config.yaml
num_hidden_layers: 17
hidden_size: 192
n_experts: 128
experts_per_token: 6
d_expert: 112
d_shared_expert: 0
hidden_act: "squared_relu"
moe_layers: [1, 3, 5, 7, 9, 11, 13, 15]
router_score: "softmax"
normalize_top_k: false
routed_scale: 4.62
balance_loss: 0.00768
balance_bias: false
init_std_router: 0.00709
lr_router: 0.000982
vocab_size: 15636
norm: "layernorm"
norm_eps: 1e-05
tie_word_embeddings: false
optimizer: "soap_variant"
learning_rate: 0.0042
beta1: 0.95
beta2: 0.95
max_grad_norm: 1.0
batch_tokens: [131072, 262144]
max_seq_len: 512
train_tokens: 741900000
max_steps: 3822
dataset: "wikipedia_en"
Below are experts of layer 11 (counted from 0) of a mixture-of-experts language model. Rows are named router (the router's row for the expert), up (a neuron's input weights, with its number), down (a neuron's output weights, with its number) and show model dimensions 0-191. Each number is 500 + 50 x the weight over its row's rms, rounded and kept within 0 to 999. Numbers have three digits each.
After each expert's rows: a language model's description of what the expert responds to; "comes after" lists some tokens at least twice as common just before its tokens as in all text. This comes from a sample of Wikipedia text that the model never trained on. Tokens count by the router's weight.

# expert 2
router:489480533515517417492452476478504548432400500511531518574465489589460485481451483497475556545478566507517405562479595539464480526437512466479419569476449468505519547534521484565559494510431461527465577437453470448549546587514579511485421485499428528468477432446455548435490541490487547600470529452442595488517526546509505448455517362427485563443475436472595536491475517512546548492546572438509471531550509480504446387575565354502516577415494514529553404414464542443617532492536531463526480454431568556485531475488404534542619508514424582535461556484437564520498471500496484488
up1:432511550432534530513503522541531478456486330424551502404652400543542453485510510502469521440495537454563448486583518436560532473507490520475496521421496647452496475512564583534512500508530501504548531483492469615408505577514544497529507541567409505505498498492496504449457495468459454529427578495521514513516498499526440522494452512501482523505528435538497644503549495513511427498501508492459489504413518461382529500537469499506472423501513424591494546501429502556574495538373499478568474420473506482504547514492513496481517399561609495525400369557521569540515500433479537395
down1:499510512504497458484542539501455500511469471495512502516497579563422478542508505342582504513534493493366476518403492503528479497498507433531492449508455422504485570501432322508569442501518531621585423455500499493536581489486515462511441581463563449436423503525505526417360494444315541564499502426504541513500529512530502450488518471544443526470522498502497498509495497585504476534502425495499497558513478497557446530627567401538525507497575422504537448530494503489462394545664500493501462493502505526446549519585470512538503458513503568465496560594536500496450512488448491476
up2:524508571526367490450519501511491500537529484438516480413517417522501521512447489470434464488497394484501543504587531509484464561453516391510549574503413501545503427607516534539480561585446604578495461481455500480535500397407395460523503542486477512525411574505453455571426481612509548507503393500566513501505551472486513437470485493518555500489563477468618587508500530592495527516598529502481500435499550498543497518485500509484491488447466523715495511493501409599412522535498570535480497538563516453485502476435451502549492501497552416504486560504462516412468481523518577573
down2:518462558511505443420586453550617556527469590476578474376483505507503392513487517500485497478449506505288468497546501504497495600505620535500504483492510500543503440498560502484575472496603563526504574496566485482512555498539491435529375498506496594503345462527494595507540436468465367373473496515462535487494403493460537473473574497458497590397491494486521492506511484462502516572501463492634504476514521501487577486432514515537509502586486533477498521489510482492552529627452511502475522539534465510438455500588496414496512516481553497469541501527547511548506486502446543487
Final digits of years and dates (201'0', 195'2', 194'1') plus time words and contrastive openers like century, ago, Although, However.
comes after: "1", "0", "2", "9", "8", "6"

# expert 53
router:488416511504470547471580537524542536510457466518452544457569477419447585393550481451524495566463453475576539532582449496518523445443521497501496424559491471495455456498471429473526595422451555449450551510519529535433502404561432613527579537504553533570503484452531519542514575598494441414539485534368553603505519536545454551486446526434496480466461539520534512549480538472450447404444453515539545485511502546452408541402587484510558430459444460537492550430525495523472452417565462503531468581514587536460590452470509505399466567588546593476486509520460528435562512505498528552
up0:526273505499542465528476529502423618468425492527509451439571515469473487502501506411515583525584564517498457491481512539516451593550432568502491498520504459502487444491440506499414460473546491531607552450469482577523561430583420500422506565502503500500539491448492508468469504582416490487495515501453588464499437504505501501490461414490604493549445567538488477544495540580518370562508569503537592501526579565518510515520572491471506478477480458566524525503551507547501465508496502540473380469368445545501606487524545605485614488581578450541471500455466506487484526498501537490
down0:546498471508545493497517574505555417523516528549547459430500453486564521485606501477449452467493546492561471538564538490539503493603490597509522466505503603520559536514441397545458497461514490452482440509533505484521487591457479486545516491565470497475520524512494440498452477569482446509485479551534456501499637488498459551470581609498523580586508433512585527464491506363453426509488474529545506466528450463551497541449486556537582436607442538529463494391492419501476495426480445499406607450561500497349497582498497421494615497554504507458570343555534510483509478411497501504
up1:573418522487547460454571471499513505569473448497603496512496355579463575426386571471513524553469536497489516562548466500562475425497507555495495488500557568396504554474504541490575532411510538504513476503576510421366474436404396486495461627575496523541617484527570483449452366552490530507537494518445454485500547517514446463460434503554507502554547454501488592504496532546469495473479472476504463502423459486447507407573558448445431558421508471480478513410499503567551489474507529477533551474436512481605498387470525498500507548514612481555453468500543469503526475579455515490
down1:514480489488495529517541498388477505475490487450489537461499502497497491514374487450427506524566432593495570517451512513450493505503500453500456490500427512517467495531465483455432434569494495598500498573466517639479499517504533518525496586490471565607494498471494522500497498497505487500456393547427574513490476468578578498622485462483530481504399541498613441530551397533475489623454355494469506507495496447432437571529453491501497468514374496557569412517466483508545486507494474452478489490504677514520500475484454561351591486480473499479463510503487359500463490600470551484
First piece of a first name or surname in sports rosters and results tables, often after a country code, such as Jo, Sho, Tom.
comes after: " |", "-", ":", " by", "|", ";"

# expert 0
router:532471496461418503551499407414511537455601533512532496524480518545561510455538540479488522432582483429597563435467557518471512522482552419592472457424366485476404561533552504488500509456495476526494439530468435461607525474508531498510474524521417453513453438572470474524530562447535581612502540529531495528449515471419462457445512394538506452532477387485432561480506601581553465524568437509527555571498407547515423505434445422569465448508576532498564550509586434461572427498540531548523512535502524368467469488494515541529499523602514498544488590498471479466511516424489469561
up1:530506487478520449496591495495430505500427471493535579510523443418535508630500567577445505617459507517503503524499448483442554497430480534392461459458412541460469441489580404533564536449487516577604512468502532606477489482499495485382538521510461518471498454515558540515424479499507504521484484593531566527503496479391407501429555431545519493543490525369558495407496519503508412490424673494488502575461514497618501410502501553500457546585545433490592437498508508532500536523481495495503512389471499456455501481494537581547487538536578507500596510497488427452518499560484477532
down1:557470482483501514534495434511529599409476460499398552429447453473491496463414567502500336591465359508513486492496504574544491415451495464453492488607475612522498442540578557537515415492564422507577413447496518485505467509533513422506513475640471543574446430486495454494616561498547521552464479456580505475555509471466513541646500494454505497521411510497504543522453517498482527447509492544479498515473491507495589478427455549458448530558513418527487452489512471533431581550466510543439507491621543467460508534480496562504587537519517496480513537586564438503553491397512470516
up2:477435480490499493510505482502516493479482541557445509567536412509461500477498519482517510472499508512502543507480575575520596479532503456420578379425464483518498452557401495425551499480456453500508503567507523464655457523510500556467428598494501470506534461489545509499489502551505525524436535530508465457485489528404427520495483448496535509489500478565558500490484482502509490507377475401530486470495499489505501493585470536514476460510501463553514512694614478425615439571581570518447412460563567503394515424514465469526504505480505509519500502499468553622414335494400493627
down2:585500556510502471503551563457507570457529452507450473498496502415597468428604349527449500506470509555499390501530492449544500575441481445674451525536561517476470519514629500562434501535498500527458520473471465500511465485500484478520577464484513473470431576498524515497501449367500542385532508490559535476559488553501522518505486501460499457480496492413447499438495496596459599535610460515600497403452491509480613505502498493491536446451482527520561500343499485571497423485469537488496495563455463452529556483487508483486440403498512454541499525487550567348487499462481477447
Verb stems and endings in biographical or historical narrative prose, such as moved, continued, wrested, to relieve, buying.
comes after: " to", " and", " he", " was", " also", " He"

# expert 43
router:390449489500510488475623558543494597480530422600573486455464527520495500441494482481568534579453484530567465464538495440523574475507391454454601552522547471496483536598453494521521463520503535433498486515536611543421497490550515465517543519439560540478499561487505444550531500474505533504500481434508521394535546479434519413517404427507537445461519538498514474416532477458536545517419488548424503420568573475564487610410484524501534477508431479436430369596511443469454564447480472515498478433516427548463552521471571431525543506452407502547506540438595550484442424502457578538
up0:516434464512502494549487537520498520474500534443529500534400476506506496516448517464393418458520489500470435499484560522503505610470453497465487495493454437522362530488484470447573449625511459428496555530491489478514518476519496510405560500432506512646500503513479499507420603508473588569516509494403507398451512616584587497389458406468484495502483496572500660462490433522527545511433482516572514475594513517546516468438571536550503595461473490472460525610548461488448564500547516508490506458513526452491499497558572437519499511597378562485446431501499534508498503496496505374
down0:496583546563493530622518573462584585514496497508465424593493488530508475520532446421467537527498505494496507451425492545526492509533414469425530494466628498382484510506498576485486504478518538550459486648523502508497486569466495439469529481544535503507469471518393503501464484420564500505527481502471529580486461485601528537420501609540515499438556503525563480452504542537489499440598483508455386513519526493453495496391609515597435480636526481506445421508495429384479493510475494547466460468481433479561529444513557525500593511541437515381570512492452451508512448522538449380
up1:532416470502590505438461486466397500522526567591601509533524509531539592466499495514507464460501543497504508560507596489444454526515477542493501454505488419555450560647489487398443448449589527436466551492375494504475470525453496536421499433482545500531555500526546500561440496537536489498505479500427405506504509527449530506612446496497462503422488425536574541537503495394528501594501461486500452503441358612445511491496555570497579639466449500519639483385548391490483502490527494479503465568422478502503475505496504498531524507622480507489482502507509530562498502590497495544
down1:390485488380493544504451422501495524501532531498524469530467479516491490589526444501478515497517553535485533519564377402526530471506431510487540489474551470394491524570475483509439492406515575484458510499501364509511519554497463496512511450469533512507461492504458575444541592495436394474523391501540480474430443539487516489426501466435490524377520538522516505631525520541526502529498507386475667520541472475503405490430504496598519505456499504564534463497488463503483486500459568507541483570498504542328347479593551538489542484532495547520533523511386428552500444490490538472
Word-initial capital vowels and short capitals in names, titles and acronyms, such as I in Ivoire, E in G-Eazy, AR.
comes after: " (", " \"", "-", "/", ":", " E"

# expert 54
router:538388456510471487445517525575557473539433480476510449539493433442543471562447497568471531463560434443504514517406432533398489485503468548469549536475519566446495572456572541495537532371552536475498424583528378570428503482514499630498449457522445470511459516432514597520513412605475563470522478533510585450496478498511504503493592495500479569491506491497405453406586562497527519484447443511487536543422450521581468446484459436530454474537540537581501486499506483557518512525636530407571544578517511571516460523493444485613401535485534429430553478524502521517490437476466568520
up5:559451607486556410490461406513494586401431523444503456451470528483489495564523440520479524482507560475498498568492434508527534541500472487554509503579485310513586564483537471477416445480525379493452497394478512500502509497486547474467515500474548497463525473349503505375502505512472658487463518421481492501545502539456553544515481433560510590647532510527490563502503452490560495540501569455435479508530487517642479496494534391510497589472518507504529469510498493501470503527499489409586519557527526500540526516473554366529522499487564505443489421578416480495491511505483457505
down5:448448452492519478548499505459505388501502488499477532381497567526561526499499454500530444373621597537490358500588571530536478369484492512468537524472466565488534482586484455496492485444467526430503548446451474480517517502482566546645531592565413550529453470417535531499506593501539501548539541450504507497508526549471503484506521491545495495491500492486461546509412501490519519617479576470556488583522575560592468515454491496588428536503590529507476506570420482519557502484502616500480542452509369533492497342500483495485422530444491559568482523494501519417499482501445523544
up6:565540586416500507520546436451487539471569486531387438492617473495384538658426461590502479557496472519491487584507452547469558516541529521550498540446498502534451463586591500531484366522632511577511505479518412454388501515507522501501489500483479579492514598451459542390570498511509462673495476500509430528489474494473477499504514537471512493509441491547493446507458471562575493516461522512496450506501509518553509516473508501509494628441457486463456480494613536468555379574603388511506446485486504501446424513473503503559491450488505434448500500505535490479435505547499492459
down6:451523439471500481544389438491489527495498507500455509515287495503482563504502358516520521501500540499548466450500522495531518507551503482609494649506506481468504486498514502563495466489571497555446489507399485461547497542487430391535543468512506567654538497527501544518501488501493495625404485549576576507455496521532559560428491501522446515458478501562578561482521509495355698517427506486426532497497500427558520474495497501452492517490524523512515500490469482496476564549473421522467547500457525509501569418395556495450397555521491451471496408496548464520504513487481463469
Articles and adjectives right before nouns, mostly in sports biographies, such as the, national team, international career, professional, new.
comes after: " in", " the", " a", "'", " of", "|"

# expert 1
router:516499503553509560454508457436401500537471490433533542552484474498531446447501382400456482578554538543485545481443570473503445469408434557572538566442507485457456561515514545587541457500431457495423552513512536545586561579457554501496486574473449501436542481574371499498556528491513578590438562571481498450432415430502521514488461427492440380448569442460479492510566580529498433564539455525572498486503489474516476393477587509593470536475553503540572442500489446426440476506511437489436447462428519455529472510421489507563593539491512520481535453486453546567607450458514453517
up1:433484489486554482422534371521463507521425563491540512419529491519514502528495521495525498455494534486500509473517541567482504501511506625572476463462494525381506587506573570425522497492642424533576500644546427485403421467499490450449486497502511537491501479433505529501594533499558436514524520467549542508512474474508472590508513498507569531496559464503478494514490443489508579502495515512529501448501426509472454395534496496456393508463560495479506493634361503595584455492405497475583501488380487624532482487512473571440500584496544555499497511548489479563451439504518354519
down1:496520455505516558474491467462368397451494493496497443510614589499551496488520500403411474507480430415448403419505447473479592515521475579378404549564563406540505501567559441501488541453515496502411564566467491521562572396512504501542468440589505449483424555509466498486504510508456492527585458484503408452490534482488544459444501577477535522506640448496499493478446472485560598504500507505428475502500491534498507508455484488468465497425579508508523578497520502516522508533425453460508471624517521487525533467494585461547555383433511462503496569657512520447522507455435501549
up2:476467617466501511514512487513443401618502513431362515435503485545458497479498507441491542533411414466499497509355535491545484524512465531541455435494408502455476566539563449507391502579513506501572498553546527436434429478497478333501488510573404605521536412503507416501506511510534500508513485509537500509547533520465471614494525470487521504477544498501523585473487509525524489552509545532445486465484472502522422479532515430559576515480487605581569501524451552515380497514557497548487498398591511516539412475497532534500481512551527529524415495431502431474652527509517592478
down2:397440486431506501588577440549516399444462518629414575531498483487468492498497547518495525515473430494540398530457478448516500488521519479506491499495526488510446598590501551479498482489545486452502520416490530508514487544513569486511613492504467534514505474473525557532546503498516505471460496498548491485464521515458556457474585481590535510528504562497465515584499525529511567523583470520495437522494436500583501642481458308481621505498475510505474481597507374569521445542482434597467421509495475445571373495533532498543517581549504501469504502413506355488624500522519438509
Head nouns naming a work, job or entity after articles or possessives in biographies, such as film, song, politician.
comes after: " the", " a", " his", "s", " The", " her"

# expert 27
router:499572430560589450515523551545522459448519490562492551471501436435452438423549477585619530445557519481497511497487436455554603531525589456449479465582510452476386521561450468478547483531525458487534501429559534483496533504545500424462559519428527482462451471509495483498511569507504454425548393556526531595602490583511445566469471427480471516457472507519551418538507486479425515501542520567458543478630538547457541438422540557487570458503545488449469545457428554450494479468472539521526577508397515480439560532495542492403450467506450576496519458470420518450606459497400487627
up12:499514498594626513530568523489500564506424485545396505495577463529441460435552588488414480524438552432497489505486494500468604408398426529463492495518502487527495498501465502498486478482552493503475500596460537503530498476477536371439556567495560510459485410493340466494436484421449550472489479632494491450678497531475435500488495495551534452395505462571547524566436561452481443521487490527457509508455503472489537507459613505524492537504516461602502535499509472354501534491488481551439499498544526452563514454500602524459536591490507521565583517560499480505545481529530523418
down12:438511477495460466553490490521486491499529509500580459404546452518446489538487457543498545489514555534488482465501438553590479526516502499500549405501488518559467550459494604458479513479492518497493450453471479517475407422500573483499491510532582499513533528536530534528578557517506512451495446542517494563502494502498606327499509495623608512507482527441537480426522705522462401439535569453592508571620470499485438609532494530568576513500489451492510464471593502573523498532471499459502498504439479453581626602498443510533508512493506541657423498452471456474492527531501418500
up13:547539427447501484431477525577497514433517507522496406555534503505373442498500499485595484453442514531446497522489436536448507388496577502498501496523311507564496514540521535454495516482512403469550534426460492445452512513499576510483577650506427502497490523509507459532463504541491606421480503512387495503474438491477482536502528498497578373570517535475613466504571501569507489577560503504495502500455464532501466529467509496496478441563518502511486560474625479527370429488375533501610488438402470446423563530452504491450496499552510467528505591496464437544466510420498503531
down13:543445593476481534533508493495472511507524495453662550490498503415494509491471450500540360546488423528429555501524526495353473480495547605532484517489492516466539549477514445465524493470429500545538499602475493534510453592501519465496454538478372502536497532550503445436402554479427445507507509527462623546419512525575516449537493470435510534482539519411527538573533478544521487517636534483460459519491462611506507547437531634460500502479613504516429509518564502408578499441406539505506522422509481517505491470502492505492548371488547530551544589498484499428571590476514488472
First letter or syllable of proper names, mostly foreign places and Slavic names, e.g. Jena, Jeddah, Fasano, Padstow.
comes after: " of", " in", ":", "-", "|", " de"

# expert 22
router:565434581522531487462467485410553514511422548512589512480471525556467574447470419558603472560495495504491418520431508513518465503580586503475544492567491437546434452560513603423490488467505481580492481469534418498491417505516482425493502504495424555475466434420476540463534554556551553537454421549409462482579525591509481416443491467468537460460487513485600529516449502559439591479575549390506460462447541478433529524595503481443467447545414543584580524473509570496619551453490532568536445428465471471442567510489492484448577500469511450484553456419521442488480460510404560536
up1:554454482498587571557401386466403499430515500513588500442600521509460453481496366473504488474453471540500499475500497504498467596377519503545505523525585475520478508403442634487508548480504511566495500491497460497612453514439487592439505547506508501542601397492473450447523481534584493501493510419546487489516500501498460538514506494390482543467463506516425495500491540502461492511495506495469507533509478516450506491445452503394480640521396507491503593517558504503624479541550534551553474579477514444485484505499431557507587515507450423560368401528500548513470496370472524510
down1:517560559498500510574488504504538500490454535493498418405494536537478487485453568522433493513520517415523488551550505501502301510464592496484421517522493504508483517487497514501501534503424420365550510578455499497543569540489465501492538542445498507431514609479535503519435566551502491549468456512549489434511478564600350494479596450491501492464531555488510525480534447493467415483546511493612509474527486533417529490557495495634465487501470575491463434496564491444506529496560516604525479416526335503494491582503462503503577616500557463525551569480443448605486503503461565420
up2:555500506498497534491487419591451518517430458510560668602559519507539523500494365515508480481485492538573542515379510439457488472498545428534503499533497543510452488485477557496486517498716545419500549509487492490421531505562501387461498443477500501495581501593413477440514537526538613545496487485489430544500500492480510521471503451495450568489467484525537548482531501418541572472561500509489504516382499478484473495559503507470434485488486507442505506536508511489495471500483586548499475498418506328653428492568541487489513519482538493509589496493437511539517529500595625452
down2:540506587495442545514583504463460458507487502505512445484523463347537534537503571549500474478524511419411542487532445563461479510489446626444375471531501501416511488560468603450508500524346475613555494444648481522481493558580500398561525458482496468496431479515570492457647500492487423507506493486478455506485488519543488487544449475430372510485499500534352483416491496504499484474505488488490503510500515511518404474495411499428539497504554526485372524488533458497601543460500481549497508437469559518461462514483476530429571499559480495485413420500571531492453457449474482500
Month names in dates after in or on, such as on October 4, In June 2013, from December 20.
comes after: " in", " on", "In", " the", "On", " In"

# expert 31
router:566400570533594570458441467563429483471533595444470521574468448549476542469522449563548479536475506566505501493523544584485528558461400498546369531549553486443476496461448568586528572533458443529400432428489542533468512424514493491404482488502556528479592515586512435380383542470463556482496520488412532522538529465552486476461575371372446494432416488510424448536507509584516446543437529499507503517470437507538491531466509445486423569456520449409480478468522512455538509478507449538511514562465463498474477542542498584555595538484484532565506547519478529499497517577520579515
up1:549500510327459536582498490506514499530493431586450500477558517583499600505497521460337599558468575569449538510455494501478609475550532498634466505577513500499504527494522499465468516526519489493458500575507499392505500427385637561485501490477500473502595460498536433531531583488424446557513442500483503580492490483443495472490499493524503491480459536337480574379518497506441605559528486569496498477504472472505516504456503566431552541458439490429419465509512545501586528485525573475493524493500501517516571527486458459492514529439499507486453502519618490395507565466497539466
down1:453515631495628592497480516500542510502542429414560417532534406451611540437449500542576534480414500448491457499519464469479497496516492604505358497559501536492597511586527484487500519530456435504501504463596500428506486474609420535503421482509587559488489432439465499351489490532486496433543498582576483472508510456497461539545442492589535491565520501522430476524473482474505455463508501382495604491506553411423495526504491544495493389507501479448425454574463428499496484544516472512501521576505464539491334525448471505598510491513555494542478477478492541502516500516468498453
up2:526549454495459555490470422480490463479416500500543473405420498400465501495495467437529529501507513458594511432508490544412349451574519543500501490542482516501459495495514484551477499615508601469492494495527437497512442307481437488578561419504542606551496497539484503314528494416501538500468493506502465467516502520465507377520530507522560430484548426565536665564518587517539513496482520387516501617577516508478533489488413514506449490477524505518482547536464463506500518505568473450441432463535503502505494545495519445459499501493497491533414498403522523462410508508460444487
down2:432504436528405517512494508598546593500518515457593503428499503457501420505472493498508518512508513499471410501452451460504538480503532423510503483497655495366553463509512522494507445503431490505629491499481572500521497550340500468531441501485516492507501466482476443501362500536502448427357546541525495519515380510493599509459541519621489461488455529500474470489499519606517575520526468503550477553457458460444501457493498479456495585552500549498442591489437504546502551494500509504506502470454526481405476422429531504573504474559481508431516702445473523499441558567517506533
Periods and line breaks ending sentences or paragraphs, and == heading markers such as before ==Early life==.
comes after: ".", "\n", "==", " ==", "===", " ==="

# expert 42
router:477453565436538428557520575554527435420566518537530439420461464547394514549511501460555521463488595445432512434523466467444545595521561434478581518577495409484551531441456460544465509562473573492498578497509586586416470449596477524542481521571535495516501559580545527529493428483581485565596529406368515492579513552496514503551442543539532508451530531466511447516557506444442510450432472602426498412460483417533504533482522575461461466502502482498395486530430499497467601476531592455514508511593442498488493544467535465450472493534570461441517409530533516501476579495549536490
up1:440436643491545492550538503517573464427555439485477538550529466627463540493409518440530496506513490511571548531403524453464501508562493502511494532458563538524581564495502504519499456565561558474430507354553416527486535472486592496498532494544559444582551505391437506422397521508533482545527437486545497573495451509497502514451500438482353433485499504579527458510378451515507504583498511511536594459573479492414499542463552491429582499556444511442494512407443494492512533401550486363439529517504479479492491492499536525499474392486478518523592490535499492460453494505494480600
down1:506484524494465500438501499493495473591600490414475503489511469528588498516497487518500460520492500382556485494497493437465502469469416523549545424433473496476431546443500553478469498473530435390493506504547480463496531499537477502573470531434470414495516566491498623585490489446512565568507593489512395513529587470506495569446522426466505463562504491480489474598452582499492608491560500415514428478449509412479501606521502484473455475492488442384525498540493493446514467530551417538506577470494465500529527562505490487514489451430420355562691505516509615489385517544592473497
up2:511425586413527497496514500499502555501472364482498525504551554429492420540572503495592495511563500552542505478548471497564498509541440490431507533541595516428498495503589496463600508598506421508502491486474499490530460449490499499428489501528467486500524492580397511560485487489533530732558548497509573478560436493413503553492486500463499534438502470487454458508632560529542500564428503513479467547529486466490550635501521514470510554470464478459480572502422486472532646506548438620458503486542381598423501484489512500521503532495489516483544499523507453614412500497459548524
down2:468479477500502483519484530517471423575451505521521535488547617591498556461532432535492530537449576490496495466501487461495494526529520490521629561477489491434534495505442487446519403510573440555481475490465585455491581410623503461501459497432566531430483485530445546598561493401419500504495447544463399481503517495590489501551502490511552521517490477478571542564477512416498479494521496577448472651479484467597454555563530541535437489462435456550544505461507485475416486393498515614456279476502497624481499483569493500515550463511475499571479438516525507528524574450502529511
Single capital letters or short opening chunks beginning words or compound names, such as GameSpot, GamesMaster, RailRiders, Ind, Sup.
comes after: " \"", " (", "-", "\n", "==", "==="

# expert 16
router:454510488469544449536502423433520588527463587512557509569471454539553447598515489515463471499554457521509604522431431550457444614567417453559518482580442584462503595553567477537565535573515486453433487445430513488562460575551532563439492473477434419471421480447495419473528470435460455565458464513550441501517526515524537520494538416433471509485484384558409564501533578533464548542488456463465566521396426556497478508553403394432423469609499562511486448604523575535543520451536488476601533500506468503506497477520512480523470499466473495603498454532493518546479458535488510559
up3:449471487500565502570511468466567501493517548512467510487455577509363498557429556510438516608564512510512489511514522500546483517477492501502523520505563531501457494527508497481455542433531582496557463437503471497501578446500564493587494397473454550508504547476466427549500384481452418451532498458510485487444367513500403483460419406537594495383572409575494399585614614496435510496495536498489484489521452497414457480496502491502560502525552493495422583482493401541448334507501494481507436477598570496425552521519517501533484532600510514517501586436439547453499499485542497555
down3:443534474499489510558503514597508477489496528579553474547508491543505465587499525536502496527529471510484600579501573630514477466596527503462514546544557512496479533502452525483427500497499494399529502539509566494503629450560545501493491539560498476441661432515487481459443568393501327542506528465496520469441496454494547501397502493543486516508478501503437449526496304495483493508490523370628477481492509603494450431466461460509499496439499497399501472420430506496578510503425501503432451550498435512506495467401526532498416431518485500515558511496502497383495504473514484561
up4:496433515499492566456566514517492498488406527342450558485462476502617475494499584448424515512478502448438516501492488439490452504532495469415378504511451403596497494536523531481500416486427501491519502498517490473531523405549500506486498580345508514495452485502463588537581515544471445518439528496428589560490491501541448458577565474496515467514533480451498466457506623489556567500504521474482490616460441536500567462469549423526471463444509451396511450557515420505593551469611574445439471412501447497471427461600552494512507446423450496502499480499580514455556562546410487484
down4:494500532438527503400503539411512478481425514454360573482487599583545464441476460455511301499463510513402586501498523619512501440414471482475502532466470540471507531502378558513420507457571492486499494427542497501440531517482517496439530571422471571493493488479504503458648456477498505501528450509496497431501533547560513526500474467504488510506477482490567512460458536429469583370452397542522484548425491462378562504452498520570435528532517468462496513568451491470626561500532504531611527492441485511496413549512499511529540526410472487499486461501560544493500454462417541478
Determiners and quantifiers right after a preposition, often before time spans or counts: for almost a month, to several, of the same.
comes after: " of", " in", " for", " to", " with", " on"

# expert 41
router:558433483467501472493572541575511500530518514454432341490527491488490495463574497500591528483536452571478509565417435431484574475541434592409485510482583471499393526468558509453535517439569548497496489491538476519523570575451366507457519482513430456560510482557511541539400490586461496525564448474503580543626514492467467573471448453496481606461408572469508532464565446474451523482535567444483435537555531428580485499538568529491496569508452431553405526461460475522423450466537490524472521556600575525483488534466529557501437535507499500414392491545542497499480516528432543418
up1:498427529502498493420484517511463500466503504448506506477508501499466505510506501501549422575485472597485480498425418514510490569406507542499499519523498515497384471463485530477437547573671499504483512510495472502450547561494664490433515579363430504534521458565410474542525501608568498588488496574508488478545443472401469374501490570502499575414498490579502494490496445534467534547442498442471495531501531479496454378610504495594561499508446466535502513492453499513348407469453466595507538433524516497566562456512494545481501554474507479403486490521536504439561508531585464441
down1:501497466449556423477517530500458533415510533510532520516491384494560574536524569489474605450480433535482390523513455410497607548494420508498436497526433499540471500495608557489488441465592495479476499417572476528374445494523558462551492499496506534492511544430555522429488510515443488472460670475416537501490500457442454517490511500484425494498538598456556485523500498495466535485564404487541500456376456535457456417467452483496509468316483422533664500491480504470492549484500505501486520517485504533591512500579576554504450583456497448460427503515504503496491502401500490446
up2:463440545514478419479476572501538499501496504632618458505499529473539484474533550323522536458443443522487500482476496507414494473530531410538528496535439474541454360536445458516457503483536360462402524437628515549517540515519529496461591471513477512536590506407486492446407541471494495612500557448503529491457541451490399474499497518500527527456565474514448512472623538492497433416522486573531545494495500526483471521497520615556514485492503545529466442596557458624432502488513391488552491490414460500529506442598464549516560528466495501445552588512540505500494537475535473500
down2:574530507503498498481500580453506506492585568543493504552420500491504469513496483505431498494485532542534507542510497491476505482475408520497431492493421317533484570499495532394351455465515437589479507448491559504482601477492504582506507509550395418448500490519494509573503551547500500529523510456544511314493419527488496327498508517493483478508413488501541603492561614545475474553481498562487567483387500486471481549499462494527476432505503500454499478556492496406524530463495519646509389472551524544410539505510558505492542511500512493492518512507501639535504581458521498549
Dashes, colons, bullets, pipes and spaces that begin or separate fields in infoboxes and tables, such as Position:, • Summer, Senior/Youth apps.
comes after: "\n", "-", " (", " /", " •", "″"

# expert 15
router:543545546552462511500414434445445498462485523479554571479537499581431554446522553444499468505574565488493484445511505488425502400453437493460463556535463558482523471531517383543507477594546526392481515500475536502510461463608534532514463603537383497553512608540447515452556511477434517573448503559486431521444514417454602457469505485412441417445547468496543575517536565518488451487494506605571544493470571532443473427519515424518526446470554509593518422547431520484534460549527448417443465522462533445485485444421502488540542510495510512586548493572456543497508459386448367509
up1:565597463491590478507483498420516501488416456476506449484489532509492528511507474533361541561450442494558547499561402399548407621476505507483459467576458527531490488499552487618421455587482482511503482497526498473485544520506524479482462581516492504495526502590497488520521533503468486497505537581504520492478552473506467511579468554500546511487495505509497575496591450602567479569550501511467504526512415521518520491428597459350477645504527504464447530480529545542402511500468460506439434334471567388625533475563581499506502494466556564482450503507501466582579477493505443435
down1:511471463495478430531559489421480379406521497565513552405425522500469478500438449555493503506513502569497531487439487528546457506500494505524522492470512509515595616347515476443478402430452445442502567495510481499474496529493576477488480526516539516466500423510694371547481518521564514498536470512576531406535641500541533528520456507562543493579559502495453489439587465504492499498402550503532443487486470523566473514475486480499556478578499521497577465540466410491479475427506470533586470546488505532525502658494435492475521463524496505491460613580512579479524507603510461574
up2:486503480474501507500483439501582555512555516414540518502486510540494481500598482464499425494510498508511504510498466492489428491481490413344381625532463501570474509452450574529526506597502450498499485570435499492460400499493504556563406493528533541612575418429533415385463507546417500551564626571525503516494449505499597498469484475492497549385532500511529466533500501536540522519401531515514501497499465367477494405530565412532509512506507510463463556426495495484497461484494487381410493483359421499402589504538532468471498499492475549480503518427465525523456505462466484596
down2:489526357584491486535514523508482501495486535629509514471493490501399452520540529496562492514506496431522495502452500509471494492477503461498555405421542436559574448456475468490484479508500496600457538476571552476451503511492490528401512528579500527502440433530482478444526499500494500496429476510440517625564525627507503548454491503522441534511400513501506482433500551450540547544562472453510488501510559504428474521552404495393470429574431502529457473509499469511500531687588450401493564491491538438587486501502513507488468482619556502448490429492500374492528495630567383417
Pronouns and head nouns ending a noun phrase, often objects, such as him, them, forces, players, unit, groups.
comes after: " the", " his", " their", " that", " her", "s"